Weights of a small mixture-of-experts language model, trained from scratch on English Wikipedia: 16 experts in each of 6 layers, 365M tokens.
Below are experts of layer 5 (counted from 0) of a mixture-of-experts language model. Rows are named router (the router's row for the expert), gate (a neuron's input weights, with its number), up (a neuron's input weights, with its number) and show model dimensions 0-223. Each number is 500 + 40 x the weight over its row's rms, rounded and kept within 0 to 999. Numbers have three digits each.
Before each expert's rows: "comes after" lists some tokens at least twice as common just before its tokens as in all text; "gets" lists some tokens that make up at least twice as much of what it gets as of all text. This comes from a sample of Wikipedia text that the model never trained on. Tokens count by the router's weight.

# expert 4
comes after: " |", "\n", " |\n", "|", ";", "–"
gets: " |", " ", "-", "–", "|", ":"
router:469476492536452530480483541576473467516515496541531594507486485455428475523491445512522492479517519599455497479472499443476550494531500475490506546485474547496493513496535469521489511429579537485531530454481427400486524537507554519479481515469489457483529528489492477456550526516497621460540536476474542453514482447462509504584549489487530546516505439486509572464520500417482510455496518517513428448503514449528504500507551511522496530523485559593543582494586543530494442471508512560479475517487517484489534559556547521378524538513555390532474514579486512487489539529508462512483482530576481485471514531509547561517491440564516485429575596487476516474473497543574449439477
gate0:479537463501469464504542541515475475433474476500451555508476452440482423428458468455474541438418496510497530528505565486467534477466471427492532460508517447500441488579497536470515496467495521466605459493532443487510549564531470532493473479551429468502576522536510525528503525462480583502474504501481462518424495477433436422474501500547519467466517507494530541528528454556606516528442466519472441532351504483555477483529469544437526488523473553584545513480569563485486510520523564494513512540517527450487500466530490546502489544527567435506453553488508528435519465476499488451444470546518448496503587558496515490456530551531518482573505532476507573528491480463510449550506
up0:435523479532466510506512573546486441442485455483491510502474496475518441448484491447524527500467491477544510507471552506456522472462495466529604509462542446535422467567519505477505484456456495466551510493494440468505568596511509570445485484565446464511477600565511488459578582423494506433505518527481437513495454497448455467494549483543546512433508458488522513579493523566529496547461497537455437494428528496565436485546457537482462514564460587564520505465545590522513475520560488543520424488488534448505513502556508582500529520505528494511487550528477543464515492515446449487489483521518430466519536543428502478443493541532540493556556518441492574540526480492508483533438
gate1:455516546570507457388452525487479575448447450431509483547535446489524509507508482555502457453498491528488477453501529575517498498514501491460548604560502557619521526563559499493571446553561509529474443439465463470438526493506469566523526513507491475494501469472487505522540485522471541363501516487421530482570472473474541492483459478571517559476531516552428503465507553479437511478482471496527503458473482543515467503507471513564504521472556550559509604533553573518481486463497484533498463458514458572502485452453541491449493528437544517464516510586483507469415527531464540503488468543488502523509442502561502507454518502456531489467582513466554540494484519483463486452495
up1:497548565524578501480486481502487570475497441414445595476557492491453518473475492506462518491508450506470469518470512585520462450507493468494497584520506494615579569581511466494501467508466532510470433521509492500508501514511461444540520501485506426481503544507484502544480467541544550379482557516454515518547488514505490519498424485564541549553461499560468528487528479479493477516548509431506490518474447508572461546468461455472486507534594525537440554495564501555436503485495513490550457537410466502511512465506568501467501578451540529478560547484496538502502525518613581479463469480482547557482494494508527576494568503475509532554530532447518537520534487460490559581502
gate2:576525380495460468474517475491496527502541535514491530456488463533474493510489465547547502569565503506492593588583505520496503459417543574537518506534491537515465518533456444482495560490532567506481433511427448437506531459491453444444499482478409513526464500520458457484482497532524478584512490511464466519490522500526510535482529444487563494575555459535519504542446466451468458535502444489441539531546492446496528486488449535555368558453529480580506537567530538461489478468478548507497494517512515487522408464451511525451482483498501538428503540515451482469517512453566553529457473532504475493420533434449506448523574492536485483452495571476447469553493458519468502480487
up2:547541441524499485487584487498519550449452500484522532465521494536504509537506426495539537548600508488527591521575495470514527500449519563522514553510482504515478567519485410458518521500478572486451473498459454461503456447518498471464520487484441488567495500518449484448493505514554490565482523530481472536525501530563531499475498434497618454519580472553512487515410468430486457509517480516505529499563502444517517456529458522544410571413540506503452568576543551491490480510446530470505479554511552486512409468420499541462541515491484517414511542494506430445506543521528522531468510497499466533436542467445500501528566422491496497477517562469477476540527468472421463434454
gate3:486489546545583575511520572484516532477575493490468536539469508427468466481416508537561396515513485488522570515441433521495574493519496523544428500508451459453467500430462497535458501510582517555558514463493486440473485448460489522519487520448548485558510458504485468511504493509467462517507513473556414462501549568513494410474500515478512503486546454525511492457528484495481501508473518481425464445452509540460482538447506457529465470451493490546494441539621478479379492510510533445475505491487430467505559459517515554533504460501414547547469492523482548467514543512428475507452533481497505447498501456518443558517491468507397505391475539485451448446482518497556504516485
up3:514502502519554519498555516500441476504505489544498536514443494417414468471432544477535456508516483523499506514488433496451525531529488538572409470565445435480520519411472529538524477516625471456508464504488464472509466526435447515508478555504527518527547401472565494495587520547498443496513548528507464502513504530478497448456468551480517501470555483481471612531473500513520518512472528541423431564534565505517543479463503505443499465456516505528505482517612533492444551470481548525513481556539494458498505491509524565502503491482471480546463499525500580455501534455478424505474444509575517429542491500460372526507477434494427528431465513450456474509530537495499477550467
gate4:479462447543462497484486565400517507529503571527528442474546490480447419545492515510514498456523532536498497500464438488467547499548582484458485507537542530528473486534515533491458501540491483470505498511458510487578430509518511511509543481481498484472493469580493494519528564418538512487509453550477486547501556501497522462520460569484552430511410504449467476513475468516525554543525607511510409462431540520496525414448542483481530529490579477566542520505526518533484513520470477508527477491510574511499460532511548496468466419461431456578518468529546574554496562438502477445497473462497445456436479527542528412458498452435423537515493543468447525516584559542528454555541
up4:512430451456474497499518475497525496522512563556553475538522547524496452474552552508536500522509519547508501472381459530473539557572529477473544521500486549452528551574540536563564514561484486520480470507460539505547495467484547509464541485519531499468445481522509481446480509486530534525525540567516441526466554487505490447508511503482549396481400535488460440517503486555535549601559565514488455480453520515513530474448477506482470503500547492592560521564563558547466491492479507498470500462535575503462444529526543496448494457492465504508522496483531590553551577479525440516524503493592450520465469567441479457456488436466459580569535453486484524502550506559550440521463
gate5:496506532544513463473404550461577593501494489542570489518534483509513430451476406469496556444470518572463511492498482490523521507509553505498553531483427493521567454499552538545571436566546526459454493473531546512453513494522478505445495394483515549536464485492540540556531543481474530535430535548486509572571407471503474430464468443552498511489516496547510524474490557444523513500513527501483408538532488491598583469540472454478525459461453492542499547468489570505517525560518461559500491477483485455481520517485524533533482520421551463532489459531457476537535502514404496446482492499567512503521561547479502494516603453487450505430487570536467514519485506483498540535522
up5:505520438442517439559461544456508575445546477438549498441546469523528550482496467551521521478530529543449522470533490536486484479485449457515496505464462422491511493561516525484528446540531474446502502481477504513457496495557503497449498385515465545472465489527497531496511484458497476451438484590492490568604432471534533430530493468547479491483492511501488510437497515489500493494474528526416425531477528554555576537538460445485484526440384534627487474470481488499552479592521482449523515481501466477523448443460529522513471494480526496559498486508527438545449514561449474461514481481539510492481604587480497548503543479526494482446523512517509600575475485524490544524565
gate6:542569493623526599512465486517447566535517520493498526514471411515559477517411523557539439563606504519552476459470492418528504519476490528420532504472521464583479541504460506472531516571475580514509485568515403495477516563530507498442540513466469502498505497502454519461488486500506488500491490510480511505442497477457562463429559537523502477473429491452527454507499504490461463470456459545477467436472482474574497429522450505463500502504396491544559511523441492501495537522566510477458528488484453495526560513533498512478459434445496514504490473536493528488455470518503477530553521533493565532438473405549420470462437491528466462518497492544514521555511603483495535434496
up6:548565453530498536538440489513463517504505480512520518512438393491560523476488527526483448501503524516454505462495543409539462515505477428449579518495473433536454462513496449495521505518533520487428477566521457510480517447578502478464442506511468454448467427468483536574528451478510592422520468491524511493477429508478507548496543516493491499453459501409449475508461482506443490515521442523518487436474554405496439499553482496529483511539542476583477457562473516515447510519550525509502516459491442500454534513517433464491498478414482515550486539529517560472445544484489445568601478564521553589433473457572444454482551519468507467510452462528516522428514471532522517452463
gate7:450512486488527493458420556485391547519496523520484472460497481549404515562493447493508520524549487568500482522473484449452570473546501383461468484503483473539471405489489530484480499452536474392484498419550467515488479500492515563544483498491482433545522514467540459445580442528559486478486499486516451479514485451462507547541484475545458475509449470449552496450516501517471510456547490522458528510423569519482501443525477506489541597555521543528493556458488504499540480429484478478457492523477488466495456443458488474458501492402558507475469464552496478451503519486455523471471535479530589490467522496390506514414582463505447438456561514451535469494491470486531445445510
up7:480521479494537464451505549508453555496499467554528498482487521566446528513492455467507492541555465482486494552529509466446504526526501421507444529536501515536485442497460527488479504521501586419469482551471511453487432554603456570553537476483444482567498514503524518444522509502485512489541542517556434487533511509512471460533472464554485515526472530439543474488580531543489430519538478424484531553435500498525513472510486534495592493535490586461483524422530450516569492506493567533460550535515518416547521520481472486349524457506422420445524518541470469498459531489457524545515558535521563433490482496429554481441552520475468489494511482468564503479489473496420425463459
gate8:504517549549503524537523534456526454436514489549548528512541470459559515412540518544521491476529516577524453436503517492488542575512531457503498524493526530521517511529510519492533541434487556519493485548435436532491489540441517473492420456464539456416512484513521518493486483521547489437564524493438494449549481479468471503521496489514517462439485479488496432555588404500498454471485506533510500497483577488514472518424579516475459567520512559441504519527490533509533488466464491469520492562465599564508445444440518492474544489520504480466551532582538502448518495596446451411507414530510439459585511456456472569433576489505522422539524502471513532437527468463477502545494
up8:503564524544533512505511549482551496449485471603453502510492505473550508438515526546517562539503576530562476451491518528515536546564533513546516551487545552548526586482478497441558501482504540493515457503464503524474538551481541496484451441457575515478484479491537525497476484521513519444583510486469482469508507475443515496503474538490504421474460466456446482556555416507518468471470466553447505472502586482513461499413574513529476628508504533443501495590527516483521489445486484491510494554483570510489478388486569504489489470446523483498526543567592498474533468547490459449522485510496458441527576434423496527463538477544485401492498440464493519436551441473490514519525
gate9:487485527438459633481568480418479500514496484498473585520528514536543504541455431468401503455497502519399478530545545401434491501457470542540455494492410515466470497451536516593508481495522444461428439477468508426403523504453466516499515531545450490470468501513534537528498499452435498504500427528462540493527523455433510491501495522478537524515582475499476529417516536529542543483482481489557532545481476446504469528457512498503476509500557492477450445546495489510474555462490484529476469477506513421533419509537475548494525448511492467454565536537500471482512480545525511432519484559506451491474484539466533569533463466518535492530449591501573514561535547441549478463520
up9:463449529497518547494563510487445536486490546434448615451505508486511509507469492449411448453534514553444426467516511446471480471427492524507467480457440543458470499451489554576542454506449491500492516459558512472448470486525482520550483568517485492498517567529579507529428414530427526535427519539448529473480496390459520490441566448487579543440530492503460506513468449457540491425507505491538500581492520455509518536512491503495435563464495478457478548542528560465524548457490521473479477511552525485473555568463434467521521507511486477432597554537478476509471491467532514474488527528444477497440500561464460496547515483562468451499476561505584502527534549478487524469506

# expert 12
comes after: "1", "2", "0", "9", "8", "3"
gets: "0", "9", "8", "5", "7", "6"
router:604535495455458564510473518442567522516519475426503508529509528533601500489538448496469524501546491466538452485472488543518448495533527471505512453576553488549536442463457528481385516492474518417467519501549564509498534484426528531444524571482535492524480486488504479526481484518512498459578494544548484521445493507510493451503534476495445426503530537478488420539414498467433528400454545441522459472496436520471512506476523458495465417538484480475469533568480435498435473479477529466426509506536511480596471498494503555564556446511475496560581505493464534490565486541483508521546491497430477514453565557508492501466514538454491554498514505577530532464532493506503446578434
gate6:533509485479467437476516468498501482430492553510469539559567451523569487502464407525448498432491501447536500454544535530515445381473543482467497444544535501517447506437463544473439468467497474472562550521493534504502488497513526475474625530482552514531529486513528560460475485489523477556573492568540523517475468476505493457507521526497579461539576435470537520535527472521469486500494518486482510489404533493457505485502506461659502442491581541516514516441497540478528519567461473547483518435522472525464510385473512469536534526474462446519503474521612553484514549544504451511561522539432488523500512486513530534513513551522538461469554523493549503467462481451483562516472
up6:493492480504542527522398508462561504403503496464557523447512387531493498474478577542534512443520525547486466444500521521468527502513546523445460485549535493486522525359460452462502546482554446509529515506456489509467511561486547503509487501473470482493501516406506469473533469466541491500589506525516457479502538455525452512497506476483537527451548457547516485486488533460529436486498491534453419533437507503506529506520494570513544536517523478535488473473626415491449488532423520499417550535508463503483424543450497450494520603553450518455468441499560450495575487555552463429418515511459484553531516489493473502509495433556500443506457543494545519507554512485459515498533
gate7:434517521549545579523420522508466524487524465471442499473445478531483521542456462428534452489559404528486576522518478526499494430470508499495469610430569456543507478564454494530489495515493516452520462493446514531461525429546449500490468488546519569453458513443544597545504488533512525410492528515488453525510532527530487457561546433459546505532503446468474514474490524468538547518483575491469531488494459476529422546554472423504483500451505437454551488506504487547541437507502536431570527507516533463546527477496494568446475559508478490580481508548446483530487535534463504515465526532512499539515608416564518483455520424464475514506493464509496589491492521487484463558526
up7:491521531519496622410408585512483481490499513416452528457538483510493494505529472402479475482560488526518547472543530529547493536481486501469501546498534507605464460536477492489499517478520502443507458438497501602506507456478502558449488490524540572503524495468500548514522505449501507454435492455526514510497438486511448515538537447485533477578465462536478457509491474456431497519466553493495551483476498522468490574520504473518461474486544503532465485573459444486513481517603481449517500550527599475510452453475505552474472523503477443592534461594519508501464471545467506545469498517476609509475598471550531510472550441418449515518465444530461524515526463449534519545544
gate8:535522477504457578488503453436490486502484482452428388529478502490417487469479506493526549493517560494482441464480525441446481496495442547543508448480518434521510405506476508495530586535584519515547498510560541494506483567483559539470504498503467451585511513493500498485503529483528508518491398455517446459491565475454449505534518500440508458465475478471512461490418454538478508482500490520493508502478567462478538469459545443459534482523573523510556497443496461602497449519513619513559475532572448524448493490506469549551510515498553526574542480611504483500463507487472414454484504508460540468435556486464454533527517488553511525534507464523523471521425566540559542493553
up8:492496497470469576466552431372485532508554466508490452575436525465440453485475503516496488451530535504493424468499524424444481511478481517575510474494560462527535458499501512498510618483571514501588471585522551533544508599520529559447511492540453484524508523493521452520440533513469500485465410478512472483469484478453558492531521511443554468449527434536548513511470442524487526516530540561443547537470472548446557524475477503454548504483559492481514487478478419520546522541473550479524448476556462504433510538468498571560548524485529518580547445535557500474508522534467420488505469472446560461517541449478483491496456492504485489534506444504535477537544557572551497519532
gate9:528473521562521492593486497560560419506509510461471522549524511545496488542438452518469508470565525465513485570508475470481451555536537578467474543565543510514537571467548471469417484525524494537477507502514444505513471504409511437419492508510435430459444474551515519541510460491519505523533496526537396515488538530473468537543550511533503429485503467426534449532441516515459460585549463471603480499512498522488491453540550531431481437487478462468532541460460414516438475484460492538443503558520511539526471464440411495546471493473485460472524476482516546503480532523511524512463492486534509537547503507488447582499564490504563540484470466606414550547495480509532480543523
up9:544492564531526556553455518505538493521470494518522535512518518450481501523563396494528511493516535516528463460489481567489489525586591492495446538590540547553515468449530513451537444518499511511527514504531442531424468463462518531475485452547445482468531519589484491478507435480510521542475438545540467415494466472443442526494541476482489504504526437474517523495449392519470437532508504534414468496491537503483485416491541476447485464465522549517433591442456459477447421505519496503493504592453512568503484455488417503527485501518474489476501526503524491584483476532465506485512605431492566523525434510503452527476601552524498540452464460516483450554525503476486541530532
gate10:535543537497483518579517500560436466532531469454507512456517458522549471449497454457451521549458508522483503466445426481487538510466459581468491522514550502507497494486474431500506490456549512495509421490547577500482509511497467445462525571489477494468428461487460427453525438473473490509525515532470443463568478498530510544461514469468492469580478451567557504495530446492504493454514520434497506483463511523506482486498539459451466495504431533499513493488513418465371514512553510418469369475493521570508472418532484472551532505556507481532551431443455546431485473516549447509530557535535441482456498624489469477506508496550526518526467552575435491447530479480543514548536
up10:504445476466506489538515487531493466475561512489529494469598463554571481517533487422506529498527451488468507534496500480484631503442511413515450513479502460547488521496455450492506510509516503465514436410550578446501553453533495492441462525464429488532455547545479526524423537503444522520512432458537457502521563528486418443485509516488511498572512421541562520502514543507542541471478548441545490486474467501490498470548508416488480522501545518492487443464516489511419490431493474479448502571463635539528471521508598456454492463564447554508498499465438550520548540505505475445450539528511457539474516491468607519494554503534515531565447465522538511491493498470541479491492
gate11:458456515458514585528417514426562528575504393550512534547477509486528515450584480511527474517603502494514463544447500508488445458551529487504496488583535564493530541476563432517479539566476510479543463463490527477589443519497496497492501523526554476500449487530501462501549405434458486473565553512497454482521461401511537524475480525514547500500481541469458481487455411519463524428542498486504521494456528467538558463465515457443487513450467510489605523454505567512533510553541553518432493544483466472445541520512507495569519435492475518560548533486522467504459486531476501532461451467515534538499586539497449422468458563553513560487509493562508490525443505527537498501488
up11:496442586554515583496481458447468562577514407441501569555492501503508518428505482497510513490516470493584450494475494527467467488510587478543535535502530524551507576504569466483498562573546481483534526515487521459507491489536425497540509526458569509507498479524380539506573448440407449467552528481546431541569503448515542505449547578507518468493479504487524503460566452442509491474574488535506499516501497462456558515499555514437511528487492439498542468445519567540455576504491459483518463537483489483503453554449463561606462521513505456514452489532563496468521481551488455539543467494471532513484509492502505397511482518539496476431521453527489487460462512517454458480508
gate12:471539511536472467474463483541533439522472439500531446531500455508540458469459445417497463508554494477475483448456458500579482555457502484424534553385439499548487480459482587491524516545532511475548446430485477516463531434446493522503477528525465477499478526564480517479456457467568461522519556526489385487504490542467503486515620487514408500465455443484514458517508446499454535469469536509602458495532493507494460457481522403521575479520475505494539470556482488422556492484510412453551498506590521543505474509496583458490442519502541494542485516514486470474559466542417498482506463469497506462507502493541538518501547551535466474546437455474516547448466482491496488557455
up12:464496488528397538454489520517485469545550455489541488568481520508513469472485513481512470500583477530524426473468417477576497478471402469552535540415482518485541471457526551517489509578574508496495413443578534554500500411479510555474463497521464481499461470514521543461494455477504437466497507584497494488495488510526498499461584480564426501531486427459528468508545492549521468514479527449507458446518497500460532487475519484562563445555540498472523523541511447428489497524542463476493406522565495482399416452565534437529557520483472515550546501491508471555508533523467484478484489446518530436531489447549505495509542583489522467564459493472567581492484450451496485498471
gate13:432528615547464520515418535450480522440444486536505537515473537472592473422508473513461494514548535461560564481523448569558513512524408489450483455494536505593570508502462490477482469545473496533554518441507490491526481528499469477515467492537526562527449533505493463482512500451541449489384460531545541510509435507521505486516516464492535531471582504497470427439515497537484530464494448442513445499484520507465537435453552586506494500587518456493500489489535472450464540496423494546511597508516535470548455519479554535463510553544476515445502525463478487514521507412468509464505462571484497590453491553440549546472500428482514539500492526515485545488435509485495440533441
up13:471454563535515519533403521430467511449473499560478505494448485478535481461459500538491520474558535518559511436539487582475549500595439510465526456509556558509464497538435461486515512600506424486541540477463501445485495510519518491538471535498544498548412589506571453532466481475455492476426461524491556462494420521498495491486488474483544487467555428544515385495547502520501571491451477489566470498559533556478466486477503511497490467552469441503504487547507493516449553447433490515536539489562520490527467513460521476491516498530499527420525482457407437591496506408458545492502446616495511510496435504542532557481518481488497475492493497529505487520426510499531466557480
gate14:499548478534451486496489483522550484438525456410457445471456457522556479512506488552562557492525546463543562432497517492516497446545515512423544579501582500571507533473499498519470519436542497508580519555494483453527540472501503533508524503490467449502494522511548541535453476524501486511534464477536464587467506501552373491432598526540529534526474519549480523565483452486483479483494544551500533464518537479525440506481504499522477468457581480565517488543499528515470438436462546463469597580370520473536423489505555442532508476495499534529465503545507579514531528537542505427541508439526493442508536462546526478464486503537500493477560476544557485536544554526484539556518
up14:578534540485497456502515505575554456437537419486445441493481454549565481528558422568566514465504513450510581424498538461515480528495561482482516549505577503536539524464547501471470525483458512434535539526479446492505530474489439513471536515501477419521464551513501522551444463497478482499516470480526457530399524533570399483454535549632493498476523502444447520496496481465525484483504612530501498462495489482500492504487533494459476452495578486544546530564511535537503491452492478467481516619430492527529465484506517464577519502539503504514494492533522536561494583480562536463482489509527503482508496466601505551513498510535478501463547432565510559552520506525440532507499
gate15:530503549516529571507581526459551557475495472504547551492472530507482541451477455480556536496483500447467473487464410484457473493478516450525534429506447461457511479419514467421448507501484480432535407545530486528431515485589505497466541538536521529451504515497489603497457449503510513550504547548533480494557461502537454439513538519419483461481541517513415501525473549471493531460486520491503508494508467483541450493460392555447484487538454544558512481468515487402548486505424551481493497449551495470580516504505489494477527493507497532476536537547556452501550410499506552536564537478518490514504473431453527446507480520446478455483549548546457483531425551519456479570402
up15:560487503551560533489540479443615505474492478511529524490507502512468616453511423541582577489522492471554519476455413497517539546459493474459552468512401410513484537459499491493465496534464526433540439528534555512476470474595505495474579552523528514474568439500503512473496483469502527528477443528503467446511494492485500489543568492445456464544507521497488482530490563491478551436519488468476547526518480448485493564389407535512478506499496492568489428532486473477521489419504513466510461500545501436569487489555477530505542492485475476500509499561527454516528544508395512550506486484522549561492516468490520467479498535454458545508549527550399533532411499495489519536445

# expert 10
comes after: " ", " a", " (", " h", " A", " m"
gets: "1", "2", "0", "3", "4", "5"
router:530535459568500568496463481542519517513502503480433491496494466542583501478518556537539505403600505445461542439498458499507475568464520505520446471575448539521488561534495488515416519520437491486505489544481514569554496529473457552514435481481496515468533552541524515514515545508525510470453516497476482538523462453605539442522494460539472554458504501512503452591500450522488529526473534560478506546445447545584523456535520549498413549527482494477505450591504488483550471522504487398534489504505554546449549493519448433494544532485434558496468541515466467472468522427494422522442449563440500504489482495491446458514447564503462477583497530471491482531462528487569496567480
gate4:548507471500456440506550496572469551536562528469541487434476543484547517547472474430570485489516487519483513500515438520558529551496520523433498512470506494485509424610536560491573496516491513520522404504530548452504483549490510524473494500503469514518531444543506495455508518433490467525497410442514539510518480437521512479465470506486549524509534444529424409504523509511522477499501576513496559436533456465476506431582474442429524565568577495479526560478512519523487490566505531476522551559603535492484560524517510551424432592463510493484532474537468487492523497504443520516541450529428577556502461459541476525525468457424536564534545484508477483450455527524479553501526
up4:577521450577471511434467500550550502529555500474530519434457519431559491557475476553551446462552515525449493455502455502554535489513508551485480588493563512488508454595514583499554505529497471581541470499487527496523502492411556525494477537438451441521531469489541507494496501475432509531515433498496586583532423427469509513485437517501501496446502521508461513516450504498509488537488456519432527471466532479497496510582498484485538482572534501494442554480503508526540487528481489526524508537512458501473440469476506497395478563479431492502533469495500432552483536453424585522592498524519542512414452583531482544518486436449509458480528501479527495486420522450466555465477
gate5:487504508554479453549519509481497472572491503491538517509513492495506495425524475436532537473556393597488536425534518511514462550471571473515445581463525521576529444492501461505518508448568556517514522485523557505433507466517492568490549502477500515432483450476500550427487552489450591388477441540513527460469499503564511494526515537501498524469537459525526486523477489472435420457480492521490506524471551478510464450520455566467473474477523470502524490403526463477539462440479510454528393542582508568488461425509429552494530505490510590616479515467487537459441464530532478536460480505452547533522563463509492536478472531481490466494509478570501495502528484465548522460461
up5:456486514567442446562512468464517501581493495490560513528513455464476509467531520459494555465577447583437534425503522507492460587483578539525478622448502500544525506530472465509526508446552490507524497549455527544439506433500497564480514530421544525445475465444458571471475557504471608443438527544524488435530491517480521556539496540562476537489509521523545467562512505481453443471482506526478490565493557476550493511549530520425462522488551499533496440476507438515506488418510527496524435519509465587447474408518499522479483479502475506566494488515518498491459506509482520516408454540452541567494558459505506522417516537461476465490475491548524486519490485448580483458487
gate6:507515495455511489520488452467470539481528513498466524482491513515484510426455464518497461435483453467479583563465493526407504508480576466531536472579471498525450524486459495553426543531476462493539503567447501487528443470468448462474451462507481434445510479484552488523521529503486513482531538425396459430541493465564453497568500380496572516477484505518497542525546489545561482493475468506558426429455494588571533474529536501484518478421464491539492474535540468492525546518520490507530466544500485517478485553517455520500563562461604428523490540495463560476488500422480523487464600510507521540422445529507457463462513425554535430518529520555536474475471499456484460469490
up6:517499505424513517553524455485488526517539536486472488534499511552456520417457499537487508454468470443480588560477496560446528493506546468514499480579493450519438498446487538547461538549450508508532520571438441496544470438439440469474460500537474482448524492478531534489503505535485545461509543458445458450551497506527480504522505378540550526535522493498491526560542492589554501516516495526530466472500432607562588496507546516510551497452448470483488499514527483481502540506493418489518445486510531519489508540550449476511564563490599493465502541481450496490519495383483506490501563537519514465458404559505508487437530485574569420471543471529546459442445511466467472518452
gate7:511462569464582530482517482502454560504540443450542492553498515470584515466526562508436473423510499481502525471455477484468604472413508446493480446516508517499437571492501454490433501470451488446533453508445514476515503494500471536490538577480489508517502478543447571573486464545472462512499508486485531451525470467602541441546462519552542556491489452448489466569478506473575463506469522539513516482509540551549573511487464481457498439546528473511534475487453542515377515548496435561570477514482472474469449593549496428500515547521509506526465496508487466505467440461540476472505468570461504477463489494534448451489516516551497486454514436488445455502517575442521447522413
up7:579504536491530558493527520479509550519515524484472511532530468528450538527496585503451440436486452477509507446465509509410547471412531521513455456498558480531475587491499417532497508477523473445470523517458532506490538536450554443565555562521504476520556500486460582537517496562416519531521475477473466510487507528617542522518488512521494527474492481499482506484483543470542437503487515494460524473485470473588538457506457507441419495550523482546496436618547506538420534515513481574499513544561509501417520532507514445508505454518517472480469489462606544588459482460495451476551469519485475521525495556544413427485502536500506533477430497453504514562447541466478525444486
gate8:468424481524554557503565449515482504494515528496579430521505467488570554457494562472578503499506426536527538444415519449473481459525533362492496472499473485440473468433584517466489443474487463492513520491422566568475505564476449474485482474493463440507450532532504549542540490525473454490416490469447531485549548602562485448545555474512512499469453507486555485568522488541517513514538555529461503490492475478579475517504493551492486578496486455527509506532511449444549515482498440449492473576452538442478472509465535451501509475448531435460537453531495549516494496494498478512463470581527535450512421487527526442494502520475507494556552428428482439502503551493504520516461
up8:478440482542563529507556496493532478489494533523584453535470490474553555422525527495562499593489473561501528487467534435494475465585548385469498466492505472451514479477597487473554454485497511512519526527459555585499441519436420488466485496491471438512428435544569526554463459515524496458450501505473461430453552588568446497563500508511512516537429575440487455529496444536513519526502559461474500522520529500541462475528510522418468506562480544477525467496469458461534544521493438429531490490465514440439498534477492547498517461498486482443529472534540552488478425500492456525511498532528527475489427449518533461531494570493528485549524458445445424512512501502438485485456
gate9:471500468517531560548486496451424473500495516520488410473475517484499466460406505517464433429570566448483457460509556464592527525551540420482440440512493484545453479550505425466470426524495458502515436523495469444487483509513468529450533462494518495517502554458429549499468416553538480456455493417536483460489492517521501466463486498540469493527472512499521525558562510490448509513524486577484472525435480447514529492519528498511500502488501567555420515451577473517558553457460536514512468478461512494416579473542487568515477420475554498482485455540434490487499585450509486510502519577550566495429484485531470498487567552510565514494473436515512454427506584502509469517506
up9:511443558448463480499513469472424471526507489441502533531530542484458532509485487471468572486513528503477463499513502523469494470552491504399419470463501479607500466511521516533453464520517454525538474539518520433452565518487520489509496453448476468557496495448446575524545494448423485492505491492515443523610551484520452503481457537547474508485466489547505553482454550489563534499572507484516535583487477466503468463527496456513502488515541474500498505483485484573500470487463556481455541470463549504436535466480481527524446426478449510419387448431493500508539513577440477412552478554419484468531483541423449437494459517448501553465437519506525482549514500435391448517493
gate10:497502517512524596453503470416492455520427500531526463468590530502535454500517563509455462470512484435468549462483469439486529493466532484533452548529489523547533576536484482460488500441452547454431487493531525544524524477506560520499500439526516482536484506537489527501501491525510484440538538505478503567540428430433494571591545469450536482490470486493511462514479497469545507528498491512457461484460439493524566485577447509489449600500501540470552453487506435479502532484386454464489471538469505515458517507518474482536490528529532473456480496553463534466467451364501448528415538540543465532469493458471422532446448494513466479510458593522506496495604495418534481526548
up10:518518530534484588415506460484564493543483499495518512454423449469539493493499587548525422539510542517488576450497514491470491487484507412537505462473450541534513492558444506526405506478451414466464517494518499524547477507393490490573530477550482583516438500458526513414526479570432534520521485489538475460518477512551497491539530469566523542462507513508510481508510432481498540552419520553513419420508501505495561540528461490435509507480553481487507491503603501467453491505555459484618465503504456524476459506516464482488502505466582543506458477513584585473453524428468471549437519506488511519455475507487569520441477515473537544533542493488542476534551491451493479507527
gate11:500474506561460524502481556536441525507427523530565481493482513500470486517530555572409468460561505491459532549351449476466466572479586564538543525505477443499537553468495530548486521479467524505534533511445550563584527522472509495497495554435501532557546508508495459549474487516517525472495553507500496469473508473544493478480473485457520499464529524528492419541504514435510474540506506506528472495488491425434474408579490520523472513486479539505470557533637457585486500457485488453558527473570523468505504477403447482515437477490519449463478549467461510444521580523477522528494518525491539447506512571467547455473488529467527511458505525449559546541489450426455477473537
up11:488518481488492550548511517443471541509415525526530494481499526475430545538596482512466511513562544460560514527424403529443564562523562525542561586561473508523469463474499522523477495496424471518550401488572568551511554491462482527517474542544503522552425532529530469510465505525472492445518457502523421510539513482509566535477488528493528466522555493452454457556469505530485521550548477504418477469540492438479504462575515511490490476549483432518478441542506536528512452465438480424508518467538516530523475518435511518567460433403447514443557606520576473472557506463500514549519540516492503484534468577511482502456506506497517553498494458490495520520485428451508553505488
gate12:480476535514499492455527495538503429496451456478439559497471468516524471421584553505576512458525541503503427449496546534558517517522511532482514499499396497499511482567480479489526526526479396539553537465498491592425514482526521489456480546467442548511525484457563496455488388435532525485502507460476471538536446452553517490492487515512552575489484465491531526399487512499513587473454517422478473544443499461460503463509503518597470501523529392482514538494480527514447490454512516511574544518546549536432458432526502488480473477494523456417469551470405509515483485473496540470576482444503508507525471501482553534569467473446543466536489492463526472496503569503568559508482
up12:445446506504523519487526497564478439487475502490460543558517403554512440440590487482515488432552491449508439463449533542497491440514533530399486428514426499527538500544489485509469519515491460495516510445484464573470513471510521508517482445463472525447500506449485494471518423488569509504562484503459463535505429445566553446494487528465504590447492482499562549439484512555474547451481495465462449526449525473397535456553540557591481483500508436457517530535481541501457498521488531510553502520541511492441477428598506478466486523520506531458481545575413509510550498528494506496556473480486486498454537469455530525551463494409534509569539484489510479460455482526602534463495
gate13:456542511485536499427560485460457501475482419486485524490497458498440435482497503421518564528447526494491480494515536487459499535501505513516523370547484528510540452558537508441462526408512459579539538520533506510530523452505485540479503532520453464517517510463572485489473508485525530459493561459405515510533467504534531531478483524459397563517577553483514507531557519542538480445537449552479539513511545481488452528525485410438498481522498410513506493466438528481530479587494537513534556555435512512503551521468515477490501571539501510454448518457486487499559481530504530596567595481465412461438508484478555483488423490484526519481462449523487464544456421486472532528580
up13:433562494428507479500537449530553422471469458477486524497469422534480431488513475406500506522485512480526478501467501517463476490477506508444571449526477532485530432522469491418525540403543455494500512521514493545500586462504543533515476496544541456493461562431538548479413526526509496480506542483391474451484418497512532542448496541457445599521537514503511471501524488531483462426519506553494543499521505479473559520491462406475510499598527452466423525502482535517613498577532527522536563486446497539509526473484539518508479496502484589453492474471499468519570461539487538552545525500469471519451500487477516517535382494512565523463444464503446513561484475485488544480534